python train.py --n_layer=12 --d_expert=160 --moe_layers=[2, 3, 4, 5, 6, 7, 8, 9, 10, 11] --router_score="softmax" --init_std_router=0.00845 --tie_embeddings=true --optimizer="soap_variant" --lr=0.00197 --beta2=0.98 --batch_tokens=[32768, 65536, 131072] --seq_len=2048 --dataset="wikipedia_en"
Below are experts of layer 2 (counted from 0) of a mixture-of-experts language model. Rows are named router (the router's row for the expert), gate (a neuron's input weights, with its number), up (a neuron's input weights, with its number) and show model dimensions 192-287. Each number is 500 + 40 x the weight over its row's rms, rounded and kept within 0 to 999. Numbers have three digits each.
Before each expert's rows: a language model's description of what the expert responds to. This comes from a sample of Wikipedia text that the model never trained on.

# expert 21
It responds to: Hyphen bullets opening list lines in See also sections and infoboxes, and labels such as Born:, Speed:, Genus:, with colons and table pipes.
router:465496494434444481492445545554530464489504506493489465525512507394478441413485531574482460539401486452503435534472547482530488461528529506575501480524468508566508516460490563473483438468492411524500540502508484523478488522528603389476511565484508484568539501506496500403510504522487488509
gate0:511451534420449506513491507531447452548492485473528480545564464538484499448520483520514459493428536477475468447551485572478480471505522495468484429513491523514466502457515496534481507488417460454531543549503487535499403492475559464523450529558481455509558486459537461446519512520520554529
up0:532506524462460475554533428520504585522527471500498476513505503530468505455554488573522492515447447568495531497557520478513492499483510496549520484505423529505481522425490474495538459493491485556489458525520479530511514483504485466498492494501564580507526579552536521474461516441575564420
gate1:466414493462528493493522501539522490498445561538523440502525488453573493501539494516486522492465487506577488573535528504542499458457471534525450493445554577504425578426521527493499469485530510529574453485590520469531507505516507474418443403566430517469491476504453538484458476482471506519
up1:532498525491496481515595556504470515562507521501443500457547446476550460468504409512450485508429548513497531494461478506460448535527458458548444453434496509501543502486462458465543500435499451499522465507486458412534491460586474516478553542536495478531490530536491547421438522478463588467
gate2:591535411465474505471488408503484468527528506491520445505456541568492445439490516470577449514516519488571458529504504457466522594497509515552501470502577515498500488531471453530538537562551541551504460483524566530458636523597517457419450480501501493469477486531519537472474506522466466465
up2:429547493562475465520495480486500516463467540524489517469488492504536475528571533555473519484446515466364505450520461505482531500506533437513491545461419440466493496404480569514522471503544419500456481515485481481493530466405484470476501496500502509478486470523490535538499537531471511528
gate3:571502462503508512525488502459555472527526539553445455473521486480470500508510457424438558470494552422573460472497549445552473501533517522460467526493522514496574453447514499479422533482503442485550484551484514519568551520527482498486413462461580519534492546476553561487462516485520523530
up3:491491545454551477441493489470525524491496490507516507568486509457486525457503451491470577518521528531489574504535516498495467551447558516541498545470481570516505473525530390497488441447553509395539520509457536533507531519515528466454464516555579450512460494494459464483522481514496602509
gate4:514527506415528567549433465526549455483555455488502411468518498502514486506481566450464474523552525535525538522551493500519462538457546535525534498556519450518482541513456513535421467417441522429455508478481406517534528524459497516552420520478499546525539471526541486502481498458496420443
up4:486526428508567518552490506434476536529493556527557513454495543496474553503460514535464477461431546492452513521520502458437523539502547410520523509480542552454439534507516571492507478464498490474503511545471497425566494526517504528483540517478492555531506555454441562555486452520541580519
gate5:462500516409526511575425508454519500510540550478522435567467469483490539471544483530562511529511539521500511586500493473441502485502483496504526494504504473520475594443551454530533485539504411511419483410507487550548548511530436502503495510515505428485508464531469513452485504514531495481
up5:437509568447519518542537513442459565496561472472462561448489523547493559580560407528541435505581509497508478510536507545524441472541525501514476463501509436475563467433486442495396444494502512460465518486601423487539543449508459446543525522522453503467484559478509537483475465472440512454
gate6:489528513502489462606459473572440518518507445527492530490527475509544539493387442495519495482497512468477522499511557590481488540498493482448449519431513521421529479536481415411468496507466504525438491474525535520556512440511548499501502553539564445486471459500504478545442610531430518498
up6:564481477541543467516485511535470517555567468481424501504492519477544398481457405488519526483465493529419472452535498522461496498527491510490507573500549459490495481501559521462438459483491515490422561494497561519490507466539485534551499507529484442474519491420513509524437492415562568465
gate7:482517560511524464481523504553523466488465512488475459524582500491543528497518469487504569424497473509536496482462477421547527526447525431567443445547503486479406546511466570509540432538496517484501470481524525507542488515471464525510551519506526457541575528546505554426432442537432465569
up7:423504530502498523497566557517494521482495485555566559458526506535478533472463502494464529514450443498570470471484555480491476494583523493511496558500478518565508552477500500497510456508481588495529507512486490469490497534527496574473460516539450409628509489437573429474569566555463472521
gate8:468493508615501549545494455510470503491495472460513493494510562416460533502524541527537552479427547573442484526522516464424536458525462484481554515519493461523443509522465572451536521550446504477478504520466487592539533516544534563453572519494493484469516519413549549512512498481557505450
up8:521545500535520552530512551553534549507461551525460482463491489535409459433486473549511425482392473479521511560504473489535479564519470435499547507609505507554474533474564541460476506534420465494491481518550469535551538524455511498441533499488481486484445475471547495447528447441536423464
gate9:520491493486405556549458506547539499635513538472478428466553562539449506504494455554496416487446471512543524484578491492520519498532508505510558547559487524533547427500469461508542512448568512541501526493514533447502524495495559550541521539597506433462528522526537514498484504525452451506
up9:474525507463494507472532542525496541532533530490473531484494502524496485573464515444493547501543480462492481507533488474542554535427493594462535451519421513425501474489508505510518507438521470508564492422483539486521477568470481376560496557506578558439518536523527516560474446530505534440
gate10:445485445580413471492511483478516546557498459450505499527593577432474506528478578534504526487462468545479505540548575486564491592491510459471470578502502496513503518425522520595505444469513500441538534458520472461536467481456457454476550496515503521505493533540478549483517460496415509554
up10:507518494480519510522410486511438526490504477454519467515494544540528568381491485498529521452561546422513466450550439495459500525461458428497528419480443555533512433520484496453444566517503504499433505495470483516512573495466565496432503531485460467490488528478520518420466473511488436501
gate11:509473466437524519384537496455498568569412491429496534461419538503471504506542518545507473508503468442564516487560504462491536467416499513474467460492452501502493511509482544442471396518413458457549444481514586494529425488536580521445445491501434509462510523539417423444462544524478483522
up11:517480472501540512509557453520523558564435585412433445410414463495484502476431545492502508485543491547522583478496506554479538517607529509481426528515514501491505455558461533515484467499498493506486546464455500502511554456489450481472408528526533492485508515408481499543514499424512535468
gate12:494503509494423531511498504518498482493439487480423507422515484519443458471500504450480458470475498534514527532474473484654426497458541420502447460461486498537545444517509557536512486513513494495506442512537512539495578491506541535498429463566538556524469393495461464537402481457448457503
up12:379457423471427549544446515483493489517557473500528493511482496528542519452488455448534533471506496510461521488481482453439478494479458485498510509512529508500522548503421492529480528473385559465543494492539532452539489508463502518560505503569498496481503542514497569470519524571483547503
gate13:439480487470497507501494456487572461575420501458417547514532540519554456517490571500507494495511441582475443493557518500469463480428544490500478518496482433495501517427492448490531459510439470493421491517554502503445489523602547436522466507579441548477545486510501536520538525475510457479
up13:500523477493527433453478461475478528445442491478446488473515424514548485467512486501511462491478511495540504507455565497465483539498453522554509506458481465492500447557574438481515483480508462455506525474447439488502494456458446550490534498487523434530464503573451522488479470534421488446
gate14:520446461481569530472492447423467527470515488514414538532558524415609472538506558519486473461539575483497478550506534470465464464518449494471486502397454432470467456591553476504468478507533493461508509477573515518498407566471498528519504541492459464469506451456495602502560480529439415498
up14:519498483410454502565444588462487463464524481524531590513482501479553534472528593527486489412529533383473472537541469467465465558527459548517482563480447512491460517513560467485437350491497519420539485569539482428474417524477502482474540478476498465496550472441551502536598483496492499480
gate15:504520523511471492466518514520525519492483463473573514526523384462465470492437475524536561530414425465496465476516520542506420479478497540483491521448496477434470480500486500528463456541449498548529546494538528461535539501476480513467558551473505502465544508547494517523490472508478490497
up15:499501492471493483496474524467474506491457504477498483523523494468498519461520470467482530514505511545526449526474480468465485504542560463441476487512527466534533482444481572616535532492591501439457454501528432601479526483536529485501439458472535557517496401524441524502500463499612471544
gate16:512545549528511519417478462566515468532507554437497581457479477492548519395458509505468532544485504528502497547504520488560405504619521472536480480433509451537491477520538481459545528521523568481503466522491467544487540513475527466533511478541454533521517521538480489494437448559536525527
up16:535499503432467538574466497554466468525489448539502467532447499441394577524478473463498540510485506467536452438522509569504448539527464472465469506469532592489477479498358510515463529512548534538460502520512469535522597510560497548436482541478481459499458508522470438497427483428466482505
gate17:506528478453455475468502477566469493466551437454537502489515506488478509504563519549468475488528461511548506417450560559454517559516453462548431482563478486526532499517418522460559484464519467583522476589496481582512513475450538472494590409482458549560465501485504519462480513537472517529
up17:522530413543542506539478543518548513512441438464613479455488515490428513464480495520513482532471511505441501456571465493491488479466475528444506442479390520559568472478517543472501543490476466514491499528526455531467480536522500548518549526501535588482421577501525517508539517491553471526
gate18:471451568483420466475527480566565542448538445462474495544495435455472448503470528477498552520437587488507453482513510517538471566442484524517509498466530489584517510443490480533520524504471470402515563553422481421414592577498530545518499524524488460511507431468500471503468514569449421510
up18:491513409505550494490449463507508373524507443468557482494573499474525566556494498574484502530588457548465520475510515533477542586529459455484550517434541472439528467416569496472526466452524530541432552516524489578520484468551441521479439453533523451479455500521462559462561541451511530503
gate19:535527563431512523474494520543495490468458575531455448470493493459532535480509516487473492496523452473418549509492480496444459469535436481568505417542524495472477475406433553503499455499477487468512454561525412571539503503474470509432523470416515542481566471525516439429544536553492514508
up19:522472517527506499568530522518478504569518477475485493463458588445477462553449518491552560500472532538560351567505482408526559490541485471504516511498448471506509508519522475434503532517403456426494530552466427512503534534528509463540488473486571522511452503529498470530479479480506476540
gate20:523480536537495476491490553545471496435503597456507503447574552445599474561534500458474531544525507507485526472532534481578473493485476600524569490500484474515473499609529504480496556481465431469498514459424583544495558534450501507488497556588450547456503521510506505520495527553497470439
up20:474460439418482480510508489475511489555537592440519474557539500490444488437443489480559516510523527573458537499462562492495597469533523482491518549487460529522565519512541552541495510556507514499474538487464510545573565438448487487511496472439577501492597558546491534493502419540479497478
gate21:467528543553509569515522520556524456495520471478525553616489595504531501487488522567512506504437467490502495484529533554448501435466529504492438468533498519477522574487454513476603439569523524539498512560550502430456498579523493456572536508500548431504437478525520475530524495519493514512
up21:487473429439527501461488549461513454553507515428500446483496535510446468463447484499501557534514468486461437543509520493541485494466532548507534520525515479565451551487524434533487445470555536502481487498526517509465482526505517527432513499441564408563503390490463535443556510556423464450
gate22:491460462512473545503509500471464506551528568537528541517521503498596490524509537488504509406559522517552466415436567480542485434477521562549543403478452476534457507447475527543525476504453431502496488501498526402539492523540467501433578487497448476457479415473471493502441493502451488501
up22:609497478555527508528461492501551481486524509442541454500458477470572491490521455559542442508536547489519533493478511516440450491462557493519399475489489515523540552460577541484511456506481504535526495497590452512510533447528536486531521503535468550512521563547497506462492495517493499511

# expert 20
It responds to: Periods, closing parentheses and line breaks ending sentences or entries, often fused with a word end such as ices., o., ).
router:421507582471510521384504488568504541534533486524536447412468479571472455492473545536498462559525487462493429464498441419541502489492506536478517520501520535496408468569490537498507436450481504489485527456453557491437490527524525466510478407496468483481367519493564509490468498509468455460
gate0:521514473482482465516483523559459535441435510565472574405496450463545504450469445452527508456503488470528512579442560459487549466541506504521439459444515506565561600552506563599499497476515444527487478554503570427427510490476492505510527478543502491528484443484559557462468457552489445526
up0:493478540519498444543543427512478496504534484583574460553478480500445449472450475469414525495515543556510485523556459512528433525550461525508560504482500549513473530576459497450565459464482566553458449466446446408550527462459485442496427498441420486556450504563536497457529525496509490500
gate1:516537518524448558541466501474536495457502474574545424528489461450450516499510544518521574551548464438430514538450449541556505518512509486538512538515505510550521477486541467533462541560522412542461558470458457521537530495482533440490503570503482505504539513481521513466470495528522456518
up1:465537494490548470514497505519469506530512439539499529489473482535527496450482505530479488469466517498493518564531453504538492448543487565517502524525492521487434547465467499573464488509526495489543465493459556497467466476447535561495491532571489547601526501539457463535538485450508511505
gate2:424547485500534444482461511500491490451520533495494500472482586525516488610438509542518552561537543495510454550423492461420494488560528496474496476474472522510451470485491481464544469533505404487522458497434491458469511517447526451501443552526504518465568568469459455579488508563449468590
up2:498445495460457507522534494461486476527517416515538507562558473411460481539557518430482544485476483422444468503529473482517386430497528499489537485549477529563504523503575565492457464540554479483530498536513588495475440585480466531569530523484528468482541411527538526500480494487526509516
gate3:499462509517521452483492545490568512428477465452509495552491524488476538446532426510428503510472528532603478569532495422529462469497515490521505512494492502493491504554544457550526533505474467497537535522488506461505483577464543415513557525536540480542456542500497537430507539481572568498
up3:507541536510488515471449486515503511496523558506498475532506473486550496481544510455463500501548491522489522498483455451520519495496456575555563480457496495485541501454440530516527551463486523527482469475507555506535491484488515476432536539528553482470449472480536468427539409501529452472
gate4:464586470538557539528476425539424509516522507465513520519472573564452478531470483524492523503536503486491496565530533459563442512466519491575441473446479508482505520509480458500523486444500447581479460526494506642470470473529500466504556485533474428528567473453495483478548466540487566468
up4:456508507409520493502470479520486537552499527487520502501484499499482547539504506563486504462519495457462485614513431463539461457484592501491458470494487447454466607544454485459470451515507462541483543499421491529525476504562385531533527468496483497523594521469495501486504474484547528491
gate5:454470488555504496536535595547484505456568498519487516524584472426515526527442507519519564513451509537538504523494520481559540467438467480450451526479453472564470576489455480490554491553494448526582488511501481494555498502477502473491520397470465412508459510528477510496515484505481512457
up5:549484485501520478478454443541539559496543447516564567479473490528509463429447421530436511440460497513468496516524513493532538545514580494493477500478515492525484520465540484540528447474573564509503501554480529479514472506491466523435496487538547506545477470450525477418480410481487592528
gate6:566386471486500526511512522511490532608455495488477530531531481483501476525458480534451562502480506530452470497486549467498567502464582492464543487446507495473438521551580459579511493435459521479456510531568453472427511541490532461552478489567510518439466485531540512473480472516446534553
up6:439472499579437457503541475523430481472468450618478513494533434489468517513454459485483534529447536483435496469500462536469483503483513492567555521483400434519416510464514484487492506493426511497523475521480515522585514511545458526528456516454449473490515504560523502466531481469457546561
gate7:448503478503547506497459503561575478576452471569488477561537542497431476464511522550420525543435513454500461428541488555550458462482493440609513506508523507454520499509504509534526546493587524477487498467547469504517513434571549446517554506509527544479490530532429492535525437460516476433
up7:406508467545534448563458523521510493519559460479459489493460505624508519518454448491572493525539537555458494500493561554436414534497502493456496507546517566520471464531461489464495432463458474527500560513474440566474512450497449469477523614611502431453525533488566524499522536531447516488
gate8:483557429480517535514449447496505558547510486507540458516503493487521463510426558511548502446565525532501513437487473454501408532506451449425507486445552499489467528443453486498571511458449460483480466505486512521488484508513488505523557535469469507487584535535481458485508510451511549519
up8:460482583425539478531499359523528476449527534483549404485524447508504543517545494551459577489507560570459539560423526533539533534452481533523474459489594525561480563516494384459597560462422450496533459530468552427474520504483535569407469552562563553492485536471466474436501513565472449432
gate9:497477502504476478500546549501479531466494453556524405470509422497466483553560385532485469496475503519476537525491459591456493438554547497428461501430426478479512478547465509455549516446460519513559508569547531582487458447500528555539482522456530561415469498465538481476437474430484551554
up9:479504479468481586439500529515487549516479425426490506418462478545553505475494480436558467530473514508495498440497526509492511478488560582465475459490508545523443512618545551472511489442480551388531531512514496480539549543511466502558504529527432488608495507518501513465561469465465457489
gate10:496485545514466537542575517479434489474494558454453511541486466407485505508525461472468582513469502440469589474533497501524491496529460397487428509488469408453486570429505455535471546601502487564517512475541500538490486523499517454479440444436481449567490507495473514462516513504481389553
up10:520496490522465427441564507484439467466499541506454434446478515490504528486485501444420559541512491534490510485494536523525447448445516502492510491516473480478468478427487431468514451499444392516488551514421551494504492508433468501496499508442456497450566532523564485458596495422500491516
gate11:438548526514547474496561575498434556452561513449456516453440513499515494531507471444546534519517518448548473495506506471482495497480463495517461488429488444485539566482479549489471477500542428520465494495513497476496506459535562512583498541482533563428559459527488524506429477478499550444
up11:569525482549512435440494482505457576420493581534458449524511563479579463514566547497491536481506468633487480570440469491497452508480544485419477530467479426462566549547471529493590525554516522514464469455490521574570492490483486463510494491494485487446483559494530498473463539545521520541
gate12:471464432502549537441508499427548478479484537484564443455485467520451477483535519444499506492481492494438474471545551432520511499531419517538439456480492529462451536516480485513467488487549526502470543485408507400479509428496549477496563500491514539514474556490473485485523532523427550541
up12:454492550484588511516522535528524470511466546457494468512457454502436455489475491475482464475521519510456495515559501468512461592509463577516511517492492499478466590553530535503444503530510559414524477521426533504472531522532533479473443482585435484589506456518504469482500502434464504437
gate13:451488529512571503496525498449428514546528574450556503496523557553456447457459538567509478493490460463442482442477494485506453493529535501508455500475505530510549492504489475489527494510491490473450558527468431429493505556483471533494473502536512497515461440477476562560472493487518505405
up13:522442441532459507515435532491515436572502494499520538443500527541558550443510524570470501532514493500527530520464518480500446505542514566486485454505520507489512451504513490487446508445485459471562509476514542478510595501486518546523435517511529454489565519527459468514472506536455534531
gate14:497493518525449506431487554467461478516508518502471489535483501589463424527564521484505557504485453446530450592438482472520482505462521504470454508526568467537496462537501493481491527485478542446559555489507523372548474505468483462476488578501494457470461505530532424474614524500538493478
up14:456617517494558492483479534436480562505487494476492579457513517505439487478544493448501465460542512524505448493444488455512502455491493473496485479564549543459501519491494476539484468525539463519497458489512556497501486517564510513550474583425530484545415508409480561615477521459533553498
gate15:534483466456506516483587495455478483482553451498510497503475498461534496485530470496473539468455538471554521447479497506513439512426429524463499441524505419469614414556534532467471536527521467548519533567526601455524509468432388535424451496597483496513440546496484558531523498479464471505
up15:493537546518516544522505499472462512537504551526501452511530488536503474512496513592562533558471558519545518544518584507480579425518575502561442518473451587534468524521525521496454539458468498552503453484409405498507508568524585463445422549471534504458512411494569503512544522559499504527
gate16:395491550506545504468502496410535528531520500426555519445496525518497474407535475578554487500538510525536482507480513507547503402469521522523470532421455512515493511421504492541483501515480511521534396467544526489450525487444513461504497476510511502523529512493462474427465481452435508503
up16:471593446510548581493483475515451498502463535514520447501495522546519520548595515431539524527531520449472514514536467530491453466531537455468567458518546436380498497477455466462529517520417500469475459512499576443555413512409470550535507508487467482526521513426546505471518465499462443481
gate17:485570419526463546520452549491490486490538547456496528497473489547496457533453472538504510444531454521497542546516455437488549584519457495516423497510537526456464556604517455502535416506497508525490432530436481515476545476535557494510496465496507460456577500390512502553500437553469532455
up17:504501479465541476543465500448466421427434541450532472514444518540445485478478504557513495486574525506491505451488447459485515520452492445515529488454572505479474470503518433453522486535542478517523421473464419547491441575519520413509460411588546499485547469525455479475448604513492470449
gate18:532497527483569504482466543466426429541399556547581550522536483491452527419470468510489380562489514480529497545419496470408464493494609491563473496482547510547530490498574551487523511553478534468530485505483514499465562505460471476432560482540488481488485475506429535572513530462463435567
up18:440554467532576539517506528494535511543453447499558556480503563465532533485550471498546510488528446457492507535508458466443522510539534537489522451469430513483473514529445522550523520505513422482488435544565444512452507494533474547538557424508531510475514520533472477525454507528627456521
gate19:528515555526620535476571527519504496458549468509538467510513555483505588577472506522499437511556542485544485495512545486507453505501479514447499577500490501536555461576483517444432536524399421492539461467464541512518496499528468458432517500505497552514522517481497498592473470499488541449
up19:540497523524481429435520463544533468560460482521505502465503501455456471447481461447485536442517492522435605482498489583533495512525526465504480475464472514433507502481548451491475491543526504566499495563434464507510536466486474523470443583417410499450532545508495523489492455494531535469
gate20:567425554513467502534460542493521530479541541487457504434531448508450499463495553477531487474498501536499445580534558441461494510507453418497480491466569581474429470429554514530538524464482468450483532439502559567506521567464510471548559489498537512485514443591480571542542441486473496451
up20:587520490540515529432453487503492542576513512533492571492517477455556457538489525523446583499502523525463529533469512473560536409475509482498523532504445542475479473501604507530485528443504424523425542515535464440497510484443427560566516478518489557461511484546511497512508477469527558531
gate21:458594419504523565539533435507477468509497472491503477502494409436491521555510566464459470511504451504550463536459562518469540471540530475516474566428534474482515477485541466493502453519487457537498456490446487467490473463511564547518460446508539484539536475486550470426508474484455528473
up21:560486501526586543507451483430520523505468492472448468499511535503473421517455603568548528491569505489559553566498527448532503543485492555492468454535455500517536486489457499506510597488504457521538469511541559488553493469530548521494540488461444490495493497514533452513455461483563548539
gate22:494500487535462500493451511562536451521504496503487530417506491508486465463561472485557554443370546523437528542440535520540560546472446470496532444605550502516488498455452586458559563491472461448530474493519527497501449522486479503501491509544418568508470492546516499466539485482545517513
up22:526485506492406458478510476531522471515403506389456468536553487463606550422525503504552571493450535502526505469492523444485471479489575582458462477457531502473510519545496521527499427502539537524528511467554444511496525465487432554478500463478497457519454501560525493491464513500428445539

# expert 26
It responds to: Pipe characters separating cells in wiki tables of scores, stats and results, plus separator rows and semicolons after numbers.
router:503488524469532522437483480454510528502563514492488503481485581575510483562526544453451537533509520455518573499505583444440387526489517438510470515440525556491498586481516566501465530474467518541470547489542473508483469511531390568455461549525560485468514474522468425534489480449489498502
gate0:471499501585591580483499473471534480540493431492472481529472567514425571529469529546494496507509521481516477554483562541558489397433524409443490479494476450537493493504491451495431513407517454484537601483497445449460504496536540531429448481540420472462495440514535466499534483481549590541
up0:478556551571575503449488465565534456487483501468523570500489439537451515548488545549475565491512503497526509531484523532516464577389447558458534504456517486499489576436477495499471506498528539516488423495488548432460498494471491501493441464459545535541472528434536420491516579505541515476
gate1:508511547466486477539554460509454479535534526493482422458504503448533451486502550533521449475482532445451491532530526512483480526480583507485511514493573531508572409519505436457496513462517528472544458520492510390493509436473539456537498477420471562519474459471483478543560388497549463537
up1:514464499519515486536541469503461418519457551527535567560492407472548596494504540550500511598477489483481519563523356506434434495456518435506527537487451541501632496533506473545544513477534473464539503500476511505522533511442419449522494484526495537547488464470502506604510522506460522512
gate2:594524511529516552465463484525452450543551513540537427509553527550483462566464501516525483491526453518516569507512527538432489527464533524475467470478523479553489480481601546565468490451555581457446421511486519494430481538409506539451497475520464521501511510476471569478524509490492528496
up2:521482488462508485509466591451443467517539525474548548586483541554467476534557469470531503427538462475440489464515494503492575509510494500533468482484477466532503503525537518468474539470551597433417488429406497528502473551466506436451522545570484527489424442492484474565439467510590537453
gate3:528511470562532448455506473509568484479606457580522501483518470500502574524568523556488537539500539499510504479529540567539502474466567572484544477507455552485495483508495441451534521500422491514433486588550546475485472473432435489545535573455529575448499537489535509473558494496540522520
up3:497444489506478464418484505434541542498490578463453474493426463514602506530530478502489498510484505523553530507498491574520518476471465522502557501480517482460510454527481530481510545507516502478498574443499438486482535622535490525465489497578613509446535440535462503489487448502508590435
gate4:435496521533573445510418466485441526521461485523539481488516529492553456545454464471403550408432521522464409454534489524540530450449485513526501454506524494491484513518489521470434515481453510539444500556498537507504497473524494605538482480500551420499483497471604569500549528489492512462
up4:534523537475488506524425485481497463548485539499513498518496484522507467536488478533505520479446581477457432486462571451492412462524524539503451542531487474491496531521475514480478566532440560519506509484545498482494521472425579516523462508529538433459501485470487449511543419429446571476
gate5:471501513495426451491503483439533459560556538512549472449495545484436434530509430487516533521545509527511490511554509425561477510499486480496493502514543506542553491452484448512534506586530486455523494598513516450530507523503475507469495536452502538519509530489578498541534481583507463576
up5:501465519502448543434514513509580569515493435480454490518438506450439488483479526500506533512496512477474502544539490449517489555456485496438501464508580473570485467542538443550480490490558443498525560614516493468486515420586529619493508527480556565441512462497485497467518475584542509499
gate6:556552460591471512509446485535488484443543412514486458540468455545462537525491505553526473485541506530506504566513512525465482526488524434467487514439472516559481508493517501447496468459512468523454479552488571548545467542469528495536592447509533487404559548491464491591466528532550579438
up6:439562489533494457473463544564513436521560473486474506500538477463463537526507425472459508536535522577501496417547557540512444500529521502578469488541521499458499512499473496499407513466486399515516436556458529559494489542452504443531452454497475502518473574554439462536532510464549440466
gate7:503492497486461549531551451554433552512499442534528445557524540536464500495476490455487543505496547538535424467433556499411527538458511477479557512505489482508522518592491457512514505506497526441484508521499528553425578576604534505534486469491470528489434495554472511503473542584445474410
up7:520561518477502461529498520404513432465475486508447530476510508517489562496470499473432513581543494460546491536518512552534502583447529508556508445561522582446541474513491443476534488498548457493538510502483535474412474444492535554523538535455528535502469485466498503482420592579415489444
gate8:520456520451508517539482408425485476467574487507538545534494451627462552456455503518426479489449440605456515423490467484504493543518500579516506486556473540484461490473448483579493517502507478486447433422484546470524504467486435488473503524554512467450482554433425524511547526447501472562
up8:526537470381444491484472428537445496552529564502519513444475511552481509443418486458515538479501467462481394494471498487604567449529456594504525522539492545504477497498425541460484496491442490477480499463529496504451447458472448492458482509514495501463498568472474565525532540528472474499
gate9:489547470500472488497494508544416476579496516487567495488458468526417523428609524390500524502501513504470516488487543555499449450421449503439504505439486506479551516520427483512516484486450391512478472505437574419467519528579484545506601457473519491509451524538463522545503522468516562456
up9:590559516443431544555501499509471485452464480527523492528501461405508533539476495550502426531478444431553525468435500486476478488476405522504446489472574476543425492516548500518539507529589576458542531504521510475494502477498498544563478498500541504471472544490585428471517459461524441477
gate10:487512441543491505483572513441565481460438423538492510535468522473497486381514480476494436527534553469509552514529460501471480497467515411548509494542571534489539494573589469481493551566435476513491532507499554523494524569402490535495491467461433504514569463421479447468442439441629595394
up10:544558542474471441499524580499512539509527545490468490513553489461517556474506462505465518458541518530458476537472508552461475514557548501545515510466522546449475470518495522519449485495474482533554494588516491568508419496509476426457524530546425472510500534533420472489487648498540489412
gate11:542561439554491512470518504527502547544597509499460506516515546563512455396562432480575573451521448460541505534500501479413512486543459465474545536463429496492520471464493528474543486459445451541503528540553543497526518509471479525478492540490508563459515513563518393462487452416456501545
up11:476523523497575551509468471569479482506447506476530473499477457618552545573524401404471409463568499519477478534497515504443540489499542535531480470500574537470470479508498489435506468494534525507481417533482511520465565534577459596506559586495432484538484420517478518450510508466430646468
gate12:497513467458549549505564491498542499569534430546502520496511458561457409512518478461499507463530487402504447423432451502505455484500462530470521499522568538472483475500531498525574570489428540522468563464418491475414512569478531488495448548483493552497458541530525457429532509480491467493
up12:483455513498535533443515450520567509434474490495495572538546511522505440472505502471546490510436490487454537557558485490505462506529435491543503487449482501459509564508527476497503528458444505439528558432477506462513498457612556468476506568485425574504455445540431527567457520513485490511
gate13:525507559479420468513506448536443496550436513492532482531494458523484489543419500466488467476479500485430508452526536535508452434502515477511497415585460483500501477586465538533446498455455453490587502505510489485452507478492506558539509452572516528534519533493532551520498544506417478420
up13:443522564418471553485488460518462511532456534505539443465501544503453521530497466454541538444511417511494594514498541570481555444517492425414515437478492494470503430528503540517449589528489508523556530519541551451480551515491437484542434520495561518448528483533491506524501531501491484399
gate14:546455565550509451423508485507492458462509498468535522465492421505520498421473496545476571500543456543559486520486521483471479538534491472505516539512534489522489475515437486509470475493454469460503508442540500496522455540432479447503507476512513487604500492404513515503565526506514526433
up14:436577456568546495459487505530487534558527485510446572478459553434501545507474482464477581507478521450471509526447511541569533519449522503455518418469548487498540479470477423587509524525510530536507445511480466504502514500534553476525367464518581531490520549490437455493499487543491458505
gate15:414495593549492513467491541525461480529503542509519465531497449527458491500494592480429557572536537520519596512563533500472461502495469524507574499464501460520542538530470595456495494483477551500527448496488529508525548518499476467482410493526555456454495489503473481447475523533537508464
up15:469474485531491505556447541589511477560465492552544482555487417487519473503482571492521528485522457477500471454492509477419514494500533494446472452585476532470552463556547485491470593529500498480462477443554580511507467454529449479467474420506500529518454541512520438471512541429540494541
gate16:536478502522451520532557509557507466476477503541490508503497501391473490506500473495452455579513517491521459447526556464480564495463514493494495501493490501431423552498517509551504572498494495445438494497479568410472523514526510424490483494531478490492465412476558467527511476537475455511
up16:441607449518459450445452485478476500491463555453499481466515499539447520480487443487497551454457503525433429486524491504514402405480515486401523438533460490547500529517454476462528449482492467444510430524466505457463506509461489468467534503509478462468477507518472464511526512524484504492
gate17:591541495553458495500508478449447463482503567526491487485560561525566511544545537572542451503486524482490460528429382458505534555551560487482521517496522529498512524518556523475519494498418469486402538490551515523492481433501479455455479523500551495532542487515497505569497480493477535497
up17:503512520401543433520513490547568561435456476575483462505472447577480485528494528457486586511416455506559533475479505528519449542455454470546580462422460461484499537483442497458458545463523520416572489457477421497529477514509582502551506482531481495482425522469523541509437465562526487434
gate18:552526489465556490532458482496533418455550454511539523445508437491491487468474501473551504516477552550488398526520470508487518599456485547472518536558552505454538488570580589500495528545538540521515535474493493512436470510520534423474538548441485570486488466600577528490470538528502603449
up18:492481548463494515470480425484576443547522493575554457425455540503455489470409525422545473572476507471469431523536479424484560598553455542477565533580518457469541520568444481548528458550469504507489526503505475491463509481529503492532460473463510509458505553556467506484511556411532490528
gate19:408543457520506538515446491540513555557492579506469501497477469517533555533447501527473413554440536477450455531502523472499483447462526535507521420502555408521450509567427510546517491604557526439583471550492515529457492529498502491462464526410468518429497505451477475557548479476525502453
up19:566405504486440454531541543473452467506475445477606511499476533492497467437535463541485463419477482518438489442464472523424505507470493490475416579513522603452475536448503577462478543486516518526484472462543455473581409470523383578474532535619522515509530496530498548474474505483444482513
gate20:558519467475503533457467471528440556507482496467475487447512505506522418475514452564502466581530442484464504471500513511448533637489476501475454515519489536527547505552474494511509489484482551485461533535520490443508472449487434476492489532350515510438473488502460576459449532521496469586
up20:481497563497479513439465510499487456485482483461495459482448490538501485471550516459559447477512442509459472511512449568545490503467494499462480561500474490478491580538507525491488484519487492513550479467486580471456524502478503486543471490476462510452506505485544530522500505513560473480
gate21:486477487464514503523505551518514528413524528490559543431462516465486533565470455423542501496467531500599513526515520611575465443523557561436536494488483501503510627547448477537521519504513542534457513521468454497466551486563488462424438565440511496540568556446562539539442514525472531504
up21:553451558500464528535518546419521510536438516541485478415511551456608505500542514470481526458444490452548537497525480466504520488526459496472516493525506596464497468575477467563536512505520526455479542385460510508538536410538493480515528492405504477529499475520517526515483506442494595491
gate22:574553541431508483489481469479564478535516500467484489412573461475412461513481518445471541499468515481489477523566482499473542522470522524468518486509506511457524452498573478491537491537527484505520465482583546512515473550452476543398567512474547442522467539552480440521524511450590471494
up22:497468527538474522540542489507524523548408552446514454469507481426476518448492487509476543504512453507570514531536528447524447541462480531475547444465479523483458586506471485446495468576546477512531459552435450500399570536498476501441517471466521513410521462539516523531463497520487497549